Weights of a small mixture-of-experts language model, trained from scratch on English Wikipedia.
Size: 13 layers, width 224, 67.8M parameters.
Experts: 160 experts in each of 12 layers, 8 picks a token, a sigmoid router.
Below are experts of layer 8 (counted from 0) of a mixture-of-experts language model. Rows are named router (the router's row for the expert) and show model dimensions 0-223. Each number is 500 + 25 x the weight over its row's rms, rounded and kept within 0 to 999. Numbers have three digits each.
After each expert's rows: a language model's description of what the expert responds to. This comes from a sample of Wikipedia text that the model never trained on.

# expert 26
router:508496497465499477498499520465511536529483430493518463489515514558513509468493494525528515463483548521528544493481491542544507508525450495514458485507526534549521457513520492471517513531457478468467506486518495517486536527478496525532486490513521467515507523497486505502545518511533464489507498482526457493541492464503468528484528465533468519510543567508488532529520546494525506504519452499521482506513481467516488445502462509511492521508485488499517493458517463518507520501521472509479511499506519497468469539479481529494488512531466489498477488492493496512485514534470490492513467471486487507514485542515505486521468526500536538571502526486452485520560493489496507505519
Past-tense action verbs. Main verbs right after a subject in biographical and historical narrative, mostly past tense: landed, attended, awarded, played, won, received.

# expert 36
router:483452475503539512551516493486498506522549529477485498450519524508525517512516505474502512504460550496511509504492470526506529488519492541510468473535448506511530491497524552457504487523495497445490513531460518543505517521499509538525440462523469488490482437508504519524520483522517448492502504463492523490537504493494511518505556507538498542511549475542503510532494516511501506503511532509535555490502495450491498481487495502506506522522493515509487518482475470460479504499504482543501514495495490512520526500482470564520488522510482504503493513519466442534478513532515501476487466510520496532470477516477494497436463489482549513535467524521506491541479519499512538479515
Capital letters, numbers, dates. Single capitals, Roman numerals, digits and month or ordinal tokens, such as I in I-95, II Corps, 1884, March, 1st.

# expert 49
router:476479483534495510518463479433533513504511510480530490503489511535492554478475488517471465480516464488483541513480433533496501534511473493503490496534541507490505518537526509504505504484470515495500511492487469451508518495532536523520456506528526480498507505452510520525501471493518512477487492492496529489496494528496499474512486475516492480536520515515501525534495459483531508536489486505546479536581475489477522458481490492518503516500453502490541500486487482521516516476513506539467524440512501536513530527483460480506474532491516499533470517495512517499515539540532479512473497546522484510482480540524509520480504477481478544563485490539489432539523530482507482481457
Coordinating conjunctions. Coordinating words in running prose, mainly and, or and commas in lists, plus including, while, but, and articles like a.

# expert 48
router:489504511501512467491502507513528535539547488470494494473515478538479513492513500470528474455485475511489517461507487500501484498521483519509474488553553487508473496531532502510514503498467536491469527494479474500543545506473523485513495539489478516462517507500498494497519478475566486439450510507533510489526532491514494527473516470515451551532507512470527518478537474471469504453495455461470487485506520503479470510445487485496487501531471490486509527516432479513542516508525514533466516492478520493510489510510444533546534505522501503518491503525460488520524511524500506534504461530528485483456468504503484500490491505473538517521476524492500483458473530449486482508441
Short syllables in names. Short consonant-vowel pieces beginning or continuing names and words, such as Cat in Cat Stevens, Skip, Tipu, Per in Perhaps, Nettles.

# expert 14
router:491491464510502480506499460473540539513536447495498491501478477544527530500468467480528521481426532515528496509507478527500489537542480507518494536515524495514519502478489502490497500503483485510439491501525546498537492533519520506517494509501492492522504518457439475522494490519489499456488497479506497474534515487514502463475496483513508549470491502530489465504513526473509495473528517493497510499515503458468524524462463521503509521516445492438492491475462508530523528475489498478488469525465540492532483510492499489547460529449535481484506496498468512494511488510491475513438458495501421551484494526487510488508523507451475515505519539538464495522532499494512461467504
Early word pieces. Opening or middle pieces of split words, often foreign, taxonomic or rare terms, after the or a: d-acite, catal-ogue, collect-ing.

# expert 4
router:507464473493507509525502497469527504530532471428553484459487507479490522498491480503514506487523496490565534468467491521531509520493472511489484485523508508594503521511514509540516522473479495504483489527496478522499552505497528508512478484522524489476518525487479529509543480541546479477465461475506482468482491526501499524487525459494495520533490525556479493529535507489518555475491527471501509503532498503466480481518484532487479539501513506499511517495515478559458500472491487515505505479498492511450486564521479523493481485480491490505503492501472529507495545507483482489475529510523488521485495540500484515481523485474523546561452514487483463490514462435506475483470
Sports table separators. Pipes, dashes, colons and words like the, in, at in sports results tables and tournament lists, such as Grand, Slam, Open, –.

# expert 2
router:493497504487520510486555515505529520499528465484475484481500486535540509504457448456498494494497575505542514536471476541510473499517489548486481486500522520536525521443530515504468481541482563520462511529510485476569487508484525526540474503485493463498475474442516519508512470496513508465517532483518499508504522522493491488486528507502506503523529484549496488493488502553529522521496480498539518495530515462487491494497489543508465499547491471522530511459498527516503523484512510509492516454480500534470499477485469498506437536509499473553514503502489477523524513520481454503485495489528498473480508531433482492473458487500484478484519550517482499491510481511498505479529
Digits in measurements. Digits and unit pieces in geographic infobox figures and coordinates, such as elevations, areas, and minute marks: 5 m, sq mi, 34°50′.

# expert 31
router:507480454522467469528497529459518520536480519497529499460556541517538534503506491508513504498480502503507509498500463513525510495563504553480508478513461496479476509501484491522514499449486525464472496515468500477506533494481522519524499489471462494485499491494523524499520510518504475498459470468548534476507511494502490511492506497546485500512521504523483490540517461507495526510469530467534556476519507519494459499495491482547466521558496484526500501450526470483480480519493462545502478461454484540498512492472491573499486567505503480525490453482466468509450520506516509502470493451524497510499474505527462495510501486486525513511475521512473479527516558497499521454501
Capital initial letters. Single capital letters that start a word or name, often after a parenthesis, quote or pipe, as in A Toledo, Hacker, Câmpulung.

# expert 51
router:469472448495490439548510531476536520513542488492522471436506521531513525477468485466498482456471499525537521483467487529531520502523470530476476481517451509506508494504551545492516470484485533477466507497528521469521521516493530517525476527535515459530489450502499508515525464540504483468481507484513474475473510503502535504487530483533479510511520500520474518529510522521521533486469502484506537520531513477485496486483494529547496497523485505504500524479478486539455524464491483531466519475498482546477500536484471530506473510495516474528494489512473462527532504532494469561457448498518498513468469535481490492499484495475509521523466530505484487493544527484524470472508
Closing quotes and counts. Closing quotes and parentheses after names, digits in table cells, and spelled-out numbers, such as ")", three, four.

# expert 13
router:478484457476510456532512491456520531528524509493498474527526546512523521485466477513512501489468528532521517503474468518554545520513465544490455495523486504533480501517546536517496474471477527468479527518520485485517530530522538515519486540525490513516525505494483531522534468507502497473482507480503520485541501470500525536481537493524485509481546493528488506522477543546513535523500509488518532514504483468429498475484501513516475507527483506486508530477487489534446523490478465535467484497505501528492486527484483514509456521503536447506501490523478442520516503544514493514484485512509482539460446537491467496459486488461528527527477527473468473490525535508497497493518
Mixed, people nouns. Digits inside numbers and coordinates, plus relational or role nouns like sister, friend, police, and According at sentence start.